Experts of a small language model.
Size: 12 layers, width 192.
Experts: 160 SwiGLU neurons an expert, 3 picks a token, a softmax router.
Training: a variant of Muon for the experts, 461M tokens, 5085 steps.
Below are experts of layer 4 (counted from 0) of a mixture-of-experts language model. Rows are named router (the router's row for the expert), gate (a neuron's input weights, with its number), up (a neuron's input weights, with its number), down (a neuron's output weights, with its number) and show model dimensions 0-191. Each number is 50 + 15 x the weight over its row's rms, rounded and kept within 0 to 99.
Before each expert's rows: "comes before" lists some tokens at least twice as common just after its tokens as in all text; "mostly gets" lists some tokens that are sent to it at least half of the time. This comes from a sample of Wikipedia text that the model never trained on. Tokens count by the router's weight.

# expert 51
comes before: "- ", "| ", "The ", "= ", "==", "In "
mostly gets: "\n", "\n\n", "Coordinates", "Binomial ", "Phylum", "Clade"
router:52 40 38 47 76 38 33 42 44 44 51 73 47 86 27 45 63 43 54 46 44 57 51 62 37 88 25 65 48 75 99 61 19 40 17 48 09 51 49 49 82 70 38 81 62 25 67 55 32 46 32 52 37 64 59 45 19 39 54 50 73 35 46 49 42 45 26 39 51 55 73 59 52 69 47 40 61 53 60 29 39 78 56 47 44 44 64 63 47 55 12 53 33 27 48 23 51 60 50 67 47 63 57 39 49 48 80 44 50 44 71 62 57 62 55 59 31 44 41 51 55 45 44 53 30 54 45 59 81 52 50 52 60 51 74 51 49 34 50 53 46 62 37 50 59 47 52 44 50 74 62 51 43 54 42 68 43 59 58 40 52 43 65 62 71 38 63 80 65 54 56 62 32 55 27 49 62 34 64 49 36 35 65 04 33 70 57 55 35 45 60 28
gate0:60 65 58 36 52 64 10 28 30 59 44 60 60 48 43 47 38 79 46 40 40 34 50 74 29 53 58 66 49 63 41 49 75 50 47 59 40 74 79 52 36 93 52 55 44 48 44 51 63 27 55 46 51 20 67 72 25 57 63 52 38 54 32 30 47 65 15 40 57 45 38 71 66 66 69 59 27 42 56 65 53 45 44 30 54 57 41 65 58 43 74 57 41 35 71 43 22 39 31 88 59 36 31 46 60 40 49 42 41 41 67 91 46 44 39 53 49 65 64 32 45 50 50 36 45 66 40 55 62 23 29 48 59 57 53 32 25 33 62 29 36 51 56 60 59 43 30 29 63 73 59 47 44 62 37 30 37 45 46 70 66 47 64 38 39 59 55 50 47 68 78 48 24 84 53 34 53 58 28 37 66 82 25 63 51 37 54 64 49 45 28 54
up0:46 25 53 59 52 61 77 54 49 53 74 20 66 75 76 59 66 62 36 28 85 57 52 55 47 61 61 37 59 35 63 68 35 53 47 39 71 28 64 59 42 49 65 51 53 50 59 52 29 92 58 51 69 68 41 54 51 49 42 48 53 37 34 64 58 58 60 67 53 33 59 32 43 45 64 64 55 75 44 74 50 38 46 66 04 63 52 54 38 62 44 46 62 72 87 65 49 58 54 23 50 55 68 35 39 56 47 59 37 63 36 56 45 21 60 43 63 56 56 55 68 39 47 56 54 45 51 20 47 65 60 50 45 49 30 63 19 51 48 33 35 40 32 67 27 19 41 45 27 47 54 16 59 59 68 87 43 62 61 07 44 25 34 51 42 51 48 73 54 54 38 44 69 31 59 41 44 61 60 56 55 33 67 44 35 45 50 63 62 17 57 69
down0:37 59 60 90 74 24 24 55 55 52 67 32 36 69 37 49 45 81 56 53 42 37 44 70 64 71 55 52 38 48 39 41 24 64 51 80 72 51 29 60 52 46 65 71 40 49 48 40 43 32 24 68 48 50 30 27 62 70 46 62 59 33 48 41 52 53 52 41 49 47 35 23 55 62 60 54 47 63 46 67 64 42 67 44 40 51 79 70 36 72 56 47 50 20 53 54 40 52 34 27 49 46 67 53 14 35 41 41 56 75 41 29 39 30 47 77 44 59 21 72 36 46 60 52 38 75 53 39 71 44 45 60 53 50 68 46 60 54 42 28 47 17 50 29 22 44 56 49 69 54 97 69 75 70 49 67 72 76 43 37 23 44 41 54 41 53 41 35 41 38 58 72 50 49 44 63 24 72 52 67 54 58 66 48 62 68 48 46 48 34 38 71

# expert 23
comes before: "| ", "|", "2", "0", "5", "4"
mostly gets: "World ", "last ", "Jr", "Early ", "next ", "195"
router:32 32 35 66 63 34 34 64 66 33 65 64 34 61 35 33 66 67 65 65 42 66 63 68 33 67 34 60 35 64 63 63 34 35 36 73 34 63 65 64 66 66 32 66 65 38 56 64 37 64 40 66 64 64 66 35 35 36 34 34 67 38 65 64 33 36 36 35 66 43 65 63 61 62 37 35 67 64 66 62 55 66 65 38 65 37 66 68 33 66 35 63 36 34 34 41 65 63 65 66 66 66 66 37 65 59 68 34 66 66 68 63 63 65 66 63 33 35 34 35 46 36 35 34 35 63 34 64 64 61 35 34 66 62 68 33 37 66 32 32 35 33 32 35 64 34 33 34 34 66 66 69 64 66 69 64 33 67 34 37 66 34 64 59 67 32 61 63 65 64 66 66 36 64 36 36 66 33 67 67 56 33 67 35 38 56 35 65 35 33 37 32
gate0:54 57 53 53 76 56 57 42 54 67 42 46 19 67 54 42 49 72 59 65 41 66 50 89 51 79 73 56 33 53 35 51 44 49 40 88 81 55 39 69 25 65 62 60 61 28 38 34 49 37 50 29 59 29 54 31 49 49 38 65 81 46 41 56 61 55 35 42 62 80 41 61 49 18 49 66 72 55 47 34 71 34 70 48 47 36 59 55 32 72 45 15 45 43 65 39 35 41 53 66 43 54 52 69 29 65 56 68 48 25 56 40 40 61 39 43 54 31 35 45 44 56 44 60 55 54 58 38 51 57 61 86 61 67 59 32 57 16 50 70 48 22 34 54 56 51 23 58 82 60 58 45 46 57 44 51 59 67 37 58 57 76 49 29 23 38 64 47 56 68 29 41 76 41 48 56 51 51 39 11 51 55 41 46 55 62 74 83 49 73 45 50
up0:35 42 54 48 31 51 59 28 43 47 50 58 61 55 60 71 54 15 73 49 62 33 41 57 51 56 45 65 52 47 15 38 44 69 47 67 54 38 77 71 74 50 57 46 30 44 57 50 79 64 33 30 61 74 54 32 61 73 49 48 57 82 54 52 52 68 07 37 44 61 48 52 34 67 69 24 47 35 59 81 42 54 50 50 43 86 69 69 36 75 74 61 64 44 57 39 43 44 27 80 36 31 36 69 54 62 40 45 41 45 48 57 18 31 36 60 70 41 45 70 60 59 42 69 67 65 39 34 51 64 30 24 60 50 37 51 36 50 64 51 44 59 59 59 46 56 70 42 32 60 61 35 65 51 24 64 49 64 64 19 62 69 36 55 73 24 22 27 42 40 54 38 43 55 51 53 48 60 39 39 42 60 60 50 41 62 32 63 35 10 44 66
down0:78 42 31 44 74 51 85 55 36 59 47 61 63 55 64 65 76 69 48 54 49 50 45 52 53 20 48 56 48 37 44 27 52 44 40 46 60 72 59 63 66 19 36 46 48 36 46 28 57 55 28 61 45 75 53 31 78 45 67 60 27 35 51 45 49 29 44 79 49 53 49 55 56 43 40 61 46 22 58 36 57 44 46 50 62 65 86 32 61 46 62 49 51 48 59 11 61 40 40 74 40 33 53 49 48 27 52 31 54 29 45 97 62 63 61 40 47 66 58 53 56 69 50 26 48 50 48 48 45 72 36 57 41 57 49 66 57 62 82 61 67 26 51 42 10 41 27 36 57 67 38 79 52 42 53 56 39 88 35 64 31 32 57 40 48 52 25 49 38 60 89 63 56 55 57 49 45 62 58 45 21 45 65 55 58 41 57 72 29 35 75 58

# expert 55
comes before: "0", "8", "9", "6", "5", "7"
mostly gets: "187", "185", "186", "181", "178", "180"
router:26 32 34 65 52 36 49 61 54 39 72 63 30 48 39 34 56 61 62 71 67 58 66 65 34 63 28 52 35 66 44 62 48 30 41 74 56 61 58 63 64 60 37 61 52 45 35 61 37 59 37 64 72 61 57 35 33 40 37 36 69 44 66 58 31 46 34 38 55 28 55 61 57 50 38 37 63 60 51 74 84 50 69 39 64 44 58 60 25 62 41 62 34 40 33 68 61 64 71 61 60 60 58 43 73 60 35 34 65 61 56 62 53 64 62 61 31 33 25 48 09 50 42 42 33 58 33 53 60 67 37 27 63 64 69 33 30 83 40 22 38 23 43 38 58 41 33 41 34 59 65 46 66 74 93 66 37 68 35 38 69 30 69 70 57 44 54 62 74 60 63 65 43 69 39 32 56 36 62 61 20 43 62 36 61 41 41 58 39 29 25 30
gate0:47 33 52 75 58 73 44 64 73 56 59 27 47 69 41 49 31 73 77 47 66 44 59 45 51 57 45 29 56 52 60 50 64 92 26 64 27 28 49 32 52 71 75 60 48 63 53 36 35 57 84 59 53 74 59 67 53 35 34 33 52 53 34 41 67 48 23 32 57 32 58 71 35 44 52 38 30 68 27 40 66 30 54 41 56 47 31 74 61 29 52 65 77 84 26 41 54 41 46 27 20 27 44 60 81 36 43 38 52 37 47 35 54 39 55 32 49 53 70 58 50 52 59 28 59 31 25 35 49 62 46 65 48 28 53 78 44 37 49 53 37 66 53 38 43 33 38 37 27 60 32 37 43 56 38 47 66 49 63 50 49 42 81 83 57 45 57 48 49 66 45 47 48 20 44 48 48 18 67 65 39 32 57 51 43 47 61 39 61 48 36 18
up0:51 40 40 27 25 44 51 31 38 40 67 51 59 50 52 31 28 71 53 46 54 38 59 43 47 56 34 64 39 48 64 68 80 44 48 43 36 65 71 44 77 58 80 50 70 50 54 40 29 67 77 36 65 41 57 52 43 41 24 40 61 60 44 47 70 41 16 48 70 78 86 10 68 50 72 62 45 45 53 22 56 51 64 53 24 44 21 42 62 51 20 53 66 45 53 27 42 51 37 43 43 30 52 62 59 34 42 59 46 55 54 19 57 26 54 35 57 48 65 46 53 40 64 40 45 56 43 49 54 39 39 53 75 57 58 33 34 61 58 52 38 56 42 48 24 63 31 41 43 46 56 49 46 75 72 50 66 71 53 35 59 34 49 52 33 72 54 43 27 41 34 08 66 53 63 31 45 40 98 37 42 14 46 46 63 49 72 32 53 44 25 52
down0:60 55 70 54 45 51 41 42 53 46 57 12 50 38 47 34 72 52 55 71 60 70 32 39 25 57 60 49 82 36 80 65 44 81 26 42 54 40 22 42 58 90 65 59 73 44 69 39 47 35 60 46 46 73 45 59 71 58 69 57 57 25 56 33 62 73 30 65 38 29 60 73 76 74 40 40 38 41 32 52 42 36 75 61 39 18 42 47 42 23 33 28 44 83 33 77 42 58 46 35 52 26 55 42 47 77 56 51 28 48 30 59 71 59 81 38 56 55 42 78 52 36 63 37 73 59 27 57 45 50 32 54 64 39 54 59 50 28 59 49 61 49 46 44 40 61 70 54 47 53 51 34 36 49 41 41 86 56 64 40 60 42 36 53 26 56 18 35 45 59 37 40 45 37 49 37 35 47 59 71 45 56 64 49 59 40 45 70 51 44 67 59

# expert 49
comes before: "| ", "|", "(", "–", ".", "; "
mostly gets: "sq ", "\" ", "small ", "Apps ", "30 ", "large "
router:35 31 37 63 64 36 37 61 66 35 67 64 32 63 33 33 66 67 66 67 39 68 63 67 31 68 34 63 34 63 62 65 37 34 36 74 35 64 66 65 63 67 35 65 63 37 59 64 38 63 31 64 61 64 67 36 35 37 31 34 69 36 66 68 34 34 37 32 65 41 67 68 58 64 36 35 64 66 65 61 54 63 64 36 65 38 66 67 34 65 35 63 35 36 35 42 63 65 63 64 70 63 67 34 67 63 59 36 66 66 65 65 63 63 66 65 35 34 33 36 47 36 34 37 36 59 31 64 66 62 33 36 63 65 69 33 34 66 32 35 33 34 34 34 64 35 33 33 34 64 66 67 64 66 66 65 33 67 37 35 63 34 66 55 65 35 62 65 64 65 65 67 33 67 33 34 65 32 67 63 54 34 66 31 40 59 35 66 32 36 37 31
gate0:31 67 64 86 54 64 55 31 50 52 20 43 69 32 72 37 68 46 42 55 57 33 48 51 23 68 56 48 44 53 53 59 52 51 34 37 54 66 52 50 32 33 56 41 95 39 77 44 40 43 38 66 52 42 42 59 58 58 46 65 63 42 75 32 27 45 39 41 69 63 47 40 42 47 60 54 57 52 52 61 48 55 73 38 30 74 18 46 70 29 36 53 59 31 56 35 80 48 49 64 47 51 44 43 65 41 41 42 48 39 64 59 43 67 31 39 57 29 20 53 38 28 83 45 51 51 69 80 73 47 60 62 44 79 42 41 27 40 61 65 57 42 53 73 48 56 34 22 58 59 64 54 48 53 43 39 52 59 92 56 48 62 53 32 24 63 55 27 24 43 30 44 61 37 33 74 60 43 36 64 38 37 60 18 34 42 37 89 37 57 24 47
up0:31 66 44 30 45 67 45 60 55 55 63 46 51 38 41 34 42 51 49 50 77 28 30 32 59 68 60 45 36 32 76 60 30 46 43 46 71 48 50 44 61 30 41 43 66 47 53 60 79 71 59 74 56 60 57 33 55 54 40 39 34 43 69 53 41 40 36 45 59 47 51 48 43 25 53 38 47 18 45 57 58 79 53 62 21 80 82 66 77 58 55 47 56 42 37 35 51 55 69 39 41 46 38 23 19 72 49 50 39 51 45 45 74 35 25 51 93 26 45 52 47 42 62 21 51 68 66 33 74 11 57 39 56 35 39 42 82 42 50 76 39 39 56 62 34 56 30 45 55 43 31 59 52 47 32 54 37 39 48 49 39 23 63 54 55 55 80 38 40 39 66 30 60 56 68 62 60 55 52 50 42 59 76 56 33 39 56 60 62 12 50 10
down0:49 34 32 37 71 20 49 59 67 49 71 44 57 60 38 69 40 50 84 70 37 41 89 52 57 40 77 53 25 49 67 68 42 75 59 53 54 56 45 57 43 50 53 46 51 42 43 67 36 37 53 67 43 58 61 65 43 39 40 88 45 39 31 65 53 56 64 72 66 44 46 34 33 45 59 48 36 77 60 63 27 26 56 47 69 35 54 57 40 73 55 57 63 49 49 59 50 40 41 37 43 62 49 64 73 27 35 48 58 22 51 35 45 61 74 10 64 40 47 62 59 37 16 46 61 35 50 66 56 44 72 27 60 47 35 39 30 41 52 66 45 25 73 46 20 55 38 72 55 51 68 66 29 35 43 44 58 88 52 39 70 55 41 47 25 69 66 35 24 27 64 50 59 54 20 62 32 59 43 37 50 34 40 44 32 42 29 54 42 65 21 45